Experts of a small language model.
Size: width 160, vocabulary 11277.
Experts: 32 experts in each of 12 layers, 160 squared SiLU neurons an expert, 1 pick a token.
Training: a variant of Adam for the experts, 241M tokens, 7358 steps.
Below are experts of layer 10 (counted from 0) of a mixture-of-experts language model. Rows are named up (a neuron's input weights, with its number) and show model dimensions 0-159. Each number is 128 + 24 x the weight over its row's rms, rounded and kept within 0 to 255. Numbers have three digits each.
Before each expert's rows: a language model's description of what the expert responds to. This comes from a sample of Wikipedia text that the model never trained on.

# expert 21
Description: Verb stems and word pieces, often after "to", that take endings like -ing or -ed, e.g. protect, implement, predict, agree.
up0:163146101132118129154082160122118124148144154126138158145140101108115123076125135147136123122147159146127161101164133109116141178136169130108116136083142073164144137094086154159104167169178160113158145120120126124100147173098104116124133066158138154155151111127176148152122105117101095135104105161121089148157125113139102119145125157098117144111157151117133157114103151149162117161125161107140143125093112137147163109088121108126139107143122145123112111141080104129168108142134121
up1:108166102096135146098132103131101133136119196118078148170114142095103141122113141125119123145125130144139153103125092122109129132114170134097116139069142089128115107134120141139167145129164149120143122114172152139128092167107132145104140120106117121095147149117150139183134161106134130132096153159123111116127055097105133120118106081117097091151122111133114139140134127110096096115112148137100118130132107112109137144145154069096116077151119103156115123142089168101118127064102137
up2:088141149106157127135074105124116111140104143124113121152110120119099162100163143131136118147136129110112100136141150094126126173144162119123090080148104114177114127124101171128117154150140110121152118162102122101139084056147139143084157125144148151112106100111166142095151118115117148115085146127071146154090105107148108104121126136110133117098066160124139149095153139139140109130139077132134096154130161124138101095104130123130124149140064090153140140133082127125131150139125137
up3:082139151160105116099116145127107150129153166136114123117146177150121138117133116115121128126127128123110120143133142136128087169149155130089077124132085165125141145134071177120134154097099110176123103149111102130102156104115122114107097138078132129148126143125156158159131140064064117163129117123105129110131135121093104153136115134123121140055107167134138109137174098153127120148153098172130110140159104144132137113160135156099098150120099130145153166129117170131134117161161139
up4:129128130125172138122161130094125139134129138112129105128147126130068119141093148137104109112119152112118127105136139162160145146109101172145133145146152141108143136153144105121161101075108124151107118164176172104187085110170092163143110120090143105133138134134119114080136153105141127112161095116109134110118097149159114162137141087101140163172171100104135136145158119128139105141164135151104145127133144078111113147101082113081096113124135085119088116151154155110143133134099150
up5:121148057097149164140102115125088128124083143107111146149123149100106144123143170148165106138133116145104139160182086108137113125140151151110123124100105124139138085138106129117160172158142116088144128108160139109101099179123107112125125143125110117107160148112126144144128163128133142121122140131083151143090070105105130112119098110155120134172140161111103135125155133107112120115073137129119120133139165095097130093172104075128124113173131106127129121099116140090120113063129130
up6:134152156127082126142148112157138124117135153131128102128112133119104137108167133105160136109114126110118111124073133169098122149150094152144134106159139112111172144117101138124113121121102082151129136140108089150071091101162119142117130169126103092132141085103115113086118135149105147161135149167133173124108129130119107152130158100128140149092094150058136164131131092141152118163141153151128142136138156124090114088156125122105094162186128129160082113108102142159108134166152141
up7:127137129100158145162135123130118141136087149085092111156096133113101147114154144139159117147100101140102105140178097126114128117117150169092136115158117118142135070151124129127140167162141141121140115106148160145120118143130107124118141099147088139118148120088142138128157173124107134096108139156096195122089103110181101102123139123140132124168143168086133140104131113116117122113146112117116123158143116105053124097130151075117101164118113125117110104101113111121161183082114139
up8:145110108109118144157112103152109118129107125080129161127157126054077135114167155139142082122140123128122138121167101125151149129161165098117127117112134162143152123092092127108126173111125141078147158125142107097116121157143117089147118143152075074107150098122128107157124143120119176141145127100124173124134110125109140178121149153136118165102136105114131140098110116157077124134102124102117183093127146116112128095145140080117114117130115108107121098103132121084120117078137116
up9:133117107122112119088157112178104116133127144152107137142117089121154122148076149134136138127114120104153148118150142137092179120101122157130137154121106044114107115123138129131150130109151167088143104092132110109088125115088150139150143086129134140092108111121110144180114154122100133128134125150129114133103100149104151143135103080108114068137141098132078150141126116089123132112093183136117066100138110098149134141128118113125144084148082115165149154162115139143113108147139122
up10:099139152113151136114076128129113134147129137079114114140093135100080163088148130134145116131092150127097147110141108116111152175148141086114069119146133129161119141141063181126150139151122118141144120139108121114128136104120153114096167105156114150116126112111157123138126132117080109125093123149085176156093086074137093129100151107112157113089092166150144123100135114142126110122136090163148151145108138111113115125109175109112105120116094101140114117124131190118128137136140156
up11:142146134124123198118149136149143193120136104129134107109107128126145124144153116124128114124106144154103138137102139119109139118105131123149122076120162170116171125106134123100087145135116140160122123107090097171122111150117174096161113124168117109134145106168104157131132108109124124115144124116205130091118127144115110157157156134165125142160106119146116156154131140126100126145184125151150119154193110123087151162118138129116163151140179122103093111149137126170135109070135124
up12:117137107102131150127131132126103120158104158095121157160118146101104145102114161136147111136151134165090182155125057123123103149142167134124115099120109112134144098159126144122148200143162124079154118080127158131102069188097112121128136108119112119127180141117142133151146159129107128118117168110123146127113069093133165109125130104125106112116143143112102149125134146139110108114115171131101084120135130112116132112172130075131135109159109145126101125124120147110121138079099157

# expert 3
Description: Short word-piece fragments inside proper names and rare words, e.g. "isc", "ec", "qu", plus "of" in the phrase "As of" before dates.
up3:157187112151144117163068128171107151140131138116122095121132136097132126102179139129136130119084083145123129122109073110135099097111137110088126111123139132152137096146162139108084135123133124137097135139124143130081113149123150117168151161163161105104134116107179125105115138153131135135134146087158124111117141140159099091062161099127098162151116151104134099149109129160190123107121131097142169131133126130097126110145108147149143118128163119105135109127089143107175110135115155
up4:115143107096150145119129127101105119130116153090124117171109111119100171114144171159135095150099145131099124115147088119119173133172149097134100104112107128167143122091119134177135127096132125154146139092110182115143128150123146151148146135136120130155132121157100115130151156157142117152103099088105125176106079125148106145068111087122152136138099138127153126131142149158128104150116077151111112140132122076126117160151137081120118092134150106129100102149134178080093151121162133
up5:142110105127130131125156129106131104127123132125119127111125133118124131087103149146143113122121130087089143152138133161101165147147098111142159158135149166147121167180047138109150124113095118098127084136135149080107137132154136131110107149114113159107126157173154171122138137165084122119138112162094187133114148130143108113148151180149097094123168151096139123115128128177095145108142125150122136110116115149125124120108150157115076132125131121136087154157164189122091107155131141
up6:117166096125155126155082151137103122132131137106127106134133106096121129077190120135163127128104117176097143142106109085141141122148144142124135073113093123186131144140105131120122188116149132144145124100096105106096134127086116128129120158132150101108133126092173149130156184167087125121108163154156122137115123133118115109113162142152132134136133165112131131118116098153186127120153156150115148110126107151119176118097089114139081089127144107119087133115085130136161129153106126
up7:146117154120125173111187112115145103144122137127139113142118079126101135116134141139077104143139083130158116113171128109134161135155128132123120131097100148135098109100108171174152136072170123072128139129161169168122113112146126127137186071100103099156150117126150093130149154101095157134124100102122124136120114141121147144118073150116120099163123125118105132117118113158131117129132105149108111109160128136116175092158139137147138132117164123131146133187159122145159164103155126
up8:149161122116157156106159136121095107126122143124138090113102113125146122126155124112130108141131095134118095093183121098122096125111106105158086124139112068156112145143134129131113159089128098154139128120151171162163143121124115156144101104143147092142124167128140130118178158128112169115121117135126113099109107149175107142147155107121116107135091134118131109121126131067152114090114098159138132101169111155150130147127105089135159117158096138144182131149070123114169161078160099
up9:125195073129127126137087132187073146138108121123140109136127101109132131100184162130166109109071105141112140146141102129127141127106128102115149114140084143157149124147093138145111139133123096136133134123125138138097121120124123140118125154112113122130155136118134138119142182144092097139111137128133135118062097136137105110069151088157097109128138155099089174103099116108175133102100148138131143112103106123155114137116106115109141060146139167125087096152105138129154115143141105
up10:123156143127165119117138134168163084128138160147108127110126128089131119138139132115121135132145140124104103155111103139142106096088105113139152118106137077111127118144159101143109132092167155146113131090142103127154156116097109146148147128158155091142134119167175170106156140140136122138177136122112154140148184160124146111136147144083115052151132110124140140157168115116148118091124106150114119118167149138125087078138097129150129139084166176132100126139150119142149137135111192
up11:136118134110143151131116123146123140141104163111148132140129094112097155105141146135138101118107136150145093177133108119147112089192135095102088097118133117175148102093142139121144180103126135097129110101139139100075120126100126137141147140145128104123117092132147129135191143161088171150110144111136147156122135136169157146108098152150139099099139168143142123141121107111146110124121113113122120148143122129097180106166141086141100144112155114201111120140155151101148180110167096
up12:148160088126126113149147136127095086166102141140141145111100109111156135094153144120139112120086131183125116109128140142148120124151150114138124124133118164183123121151099116111146148128131098158161163150108128125125122100116110108131115178162159116108094081135162148136128151121069116109143112102138154137094138157124101106099163136172140142086107087102118144165144131155105125121123115102094101142166149116141076114151099146141120093134120133173127141121051143090153097140127150
up13:147181129125127140103151145127117106142138151135139153120085122115073141085145144124111106127065124138130150148154137159127176127133121144148098123142159156155113128156129182142144133129149143166164195076123130126096095133103142120114162139141112102106093097106144121145152148103097128119122152103145144111111137135136129120132118123140095109152095127120121106162145121188110119148123088090104141192185121132125167119119162125155101115136154127116082129132109182127123148103119104
up14:129131132143151148117108163139113159144155134145105113121082141107148115100148123127125130109090138145131132168088127103151144079141103110138146084130085145155107092135148116175134132127131137158134096092102151162136090095104082131127153135082156120133132119106139145114139170167100138107156135127129138129127121177179111144102145112120094077125107147127138141189123106118202139110127116126104137121185132108116166075122076147166144123112126112116108129125126127120152145162133105
up15:120128134130130147128144118144122138136127155149125104120101132076095128084157145124118110117117121124152125168167153146160117090149152111162093114127158162120115088123131165139144144107117120140136102095160161150089111120154151067119145154089092098163114131150115126161176147141108175193113135099116142126118133118143126155128106140139088143129120164132162129149169118158110114103122102124139101160183109116160153112131136151128125156136109098165143142103138160115079148081179129

# expert 1
Description: Mid-word pieces of foreign names and taxonomic terms, e.g. Nguyễ-n, Bj-ör-n; also a/an after "is" or "was" opening biographies.
up3:147115150137126136121113118146127125161046143131148117143146104133120135161112125117170127123124040165137114073137099154148115114144154087148103104113128095153110054117154133138085127123151121128107121152162146105139139128098140168121146148118171120114119097151182139137153112122154129130119171112094143123141146133110155150121111121113145107122117109105144116160108126136159131105155131090134083127098163165125105137172155100123126133123136071172141127158146126104130097127136145
up4:118145124130126139144141143124138116124132134127130140141079155131147118123104117131129137124108137116190109124116155109148147090125083186113151150109142125151136127137150156116170163141169131106176112143086090151129095150092137116109138084103118143131164136124077100147099133114124133142113121147161104116137119084090161137132112120149107118104145111152121115112132126076166137136122167129155088127133139110131168121152156089102111098185105091134125119122111147147094157090186062
up5:139123143117135158083127137122106104135123143098150088134073144135113134124148160146110123119107098128167114144114062118112135126145129099084141111129168067137167095124127148115145129103135089085119110108127153116140092137127162134152073108118132126094111105122131108103097120096103129099107136110097095128160111099113101153121117138151096136144128133116141093105087134141169133101139101131141097093112148142130180113119153061109099124117086085107140090171152127106119132109158118
up6:099149089108144159194129084122145112122120124132119161169121101124144135095128153124097128159137151149115141104148132134151150133119140186126147072091083108170121120113102144138123124138137107109156152085122135114138095120155134120120112131136108109097137146123110140103134140158156186131132120104153151183130137150133162152099111082128115089175097133134103151140105130134085120127151153164090087135138139121061163136165154113121103158131132100132116164121153131129095133116157147
up7:124113141095138173102173171151150099110117129108123138157146127100140144151151124118115125166128088166099131156108078097103121127128110084149110073133115093155145125137130125144100143096105138125132091162110180130092079125108160151143117137071141105160128129160177143135143116122165115121132113133096152139141143118166110129124149115098084106097124142147174136167122143119133087159158120162132098127096133136130141131162115168118131117103114105179130147178117133113120143136142164
up8:124121121129134112103138128112135147133149109132134130160093161139130139157100137152156135125149127110101088140116134124136109093115143188150128142107172125138153098142153123105151122138094136076131135121116115101117096179143139110106149140159154109089177162147117176124157138124128104112130124144154102085086099089140153111132117144115120123182140186122133137112124110123095140109062170120073129121160104117109143156134137149154185152120126109137103126152141167140071152155162121
up9:100132129125145115142141113205155080113156126140122134129130131133127143120154128121143143123135154132127111144174156115079148150109112126135155140136163110099155103171125163118127189140147093103151125098105117161120135117111109127142148106144112117149143124127123141155199113126048128113080107127107168109155106088177147126147130122104138138124125147171183145082152145101095121141115095116088100113131118130157119153113170118149093124128113136097104118149115157131128158129156130
up10:159128130135150098150112140115146118122122133096132096122152111132139118139110143126088112122151122184146140125119128156142150158123092095101161146145109130142104166136170105119094150110192123138113066139111111102143112146125102175156121119107144152141118100097147105121106135129121144093141096090124089171134119117113103101118123157150145160084158110125132155105076177175169142111128152095120088083106153142145141085103129105139091148141112145114162094122141104155121129135082135
up11:139119099104121184153125097121069118122088123123141098115122127101103158088126146142110083147130116133106128105115092109102122153127171113132137121107155101163131126129100120124141117093123109108129120086162137113157107126120097145139138129140101090121152137140152100119195170127093170100103115076142138135074147163161161150128131093163129112179096135089107176106096150156157124151117109129082128106124149140132112127103110104111156140138115148117146145174111123125143153129099151
up12:078094114125155117089129125137117142150140141109120159162123115131102134153104141128124136122123153132124116130141129175121095149098159144191107092103150124124180077143149097116137122106106108154093089129149148108140119119139107152157155126078163110113203137108109153106157152107124112119141159096102152128146105131111129136139123104096126124137088123123139114164188112127129119130130103132040103115170114093106099131115106121144128121133129115118094138175155124107140125161118162
up13:133127119128130121115104138133115103135148131084123162137153095136107130149113145123123121122129139102141106110124132122134140159069149081088104147112152113126094132133140165104112128094144128146103171138159100096126128092077098180131129103107167116142127152122154137117150126099115136112115080118121122164136106128139129144134143140098138155107157097149144102147146161146076118162142066092090148111113114075136074163078163100143106118177185103120129134159125107107155121146134123
up14:146092096132118148141149121095124112111113124139152172110141112134138122127126137113113118138101179130137126117096083092139147164124141100088089143141131113115081156089091153108166114125118143149171169089136127106162110117146103099128090139147116135120112135116100142117122130110107118140105122168162135158154087124105107116150137109144157148157095147140136130118105138099088136144125117097116179176104173129131084131079159097168118137166111143097108142112173122093087106084138146
up15:127131118089176150160058145124104135130090158092088124157104145087097159087150146177098099151110132149101155140117146129116142116151117100120138115141112169150121126135119137146148159094159156089136117121141151159122126147099136131111142119063127123151165111127154137155148170158104142099130116087117170173113124106155141152098165123139115112103172142114120152110099137169152109155100120118094137122134097087123131117138136133143110095157148103144107109154108138113123136142076132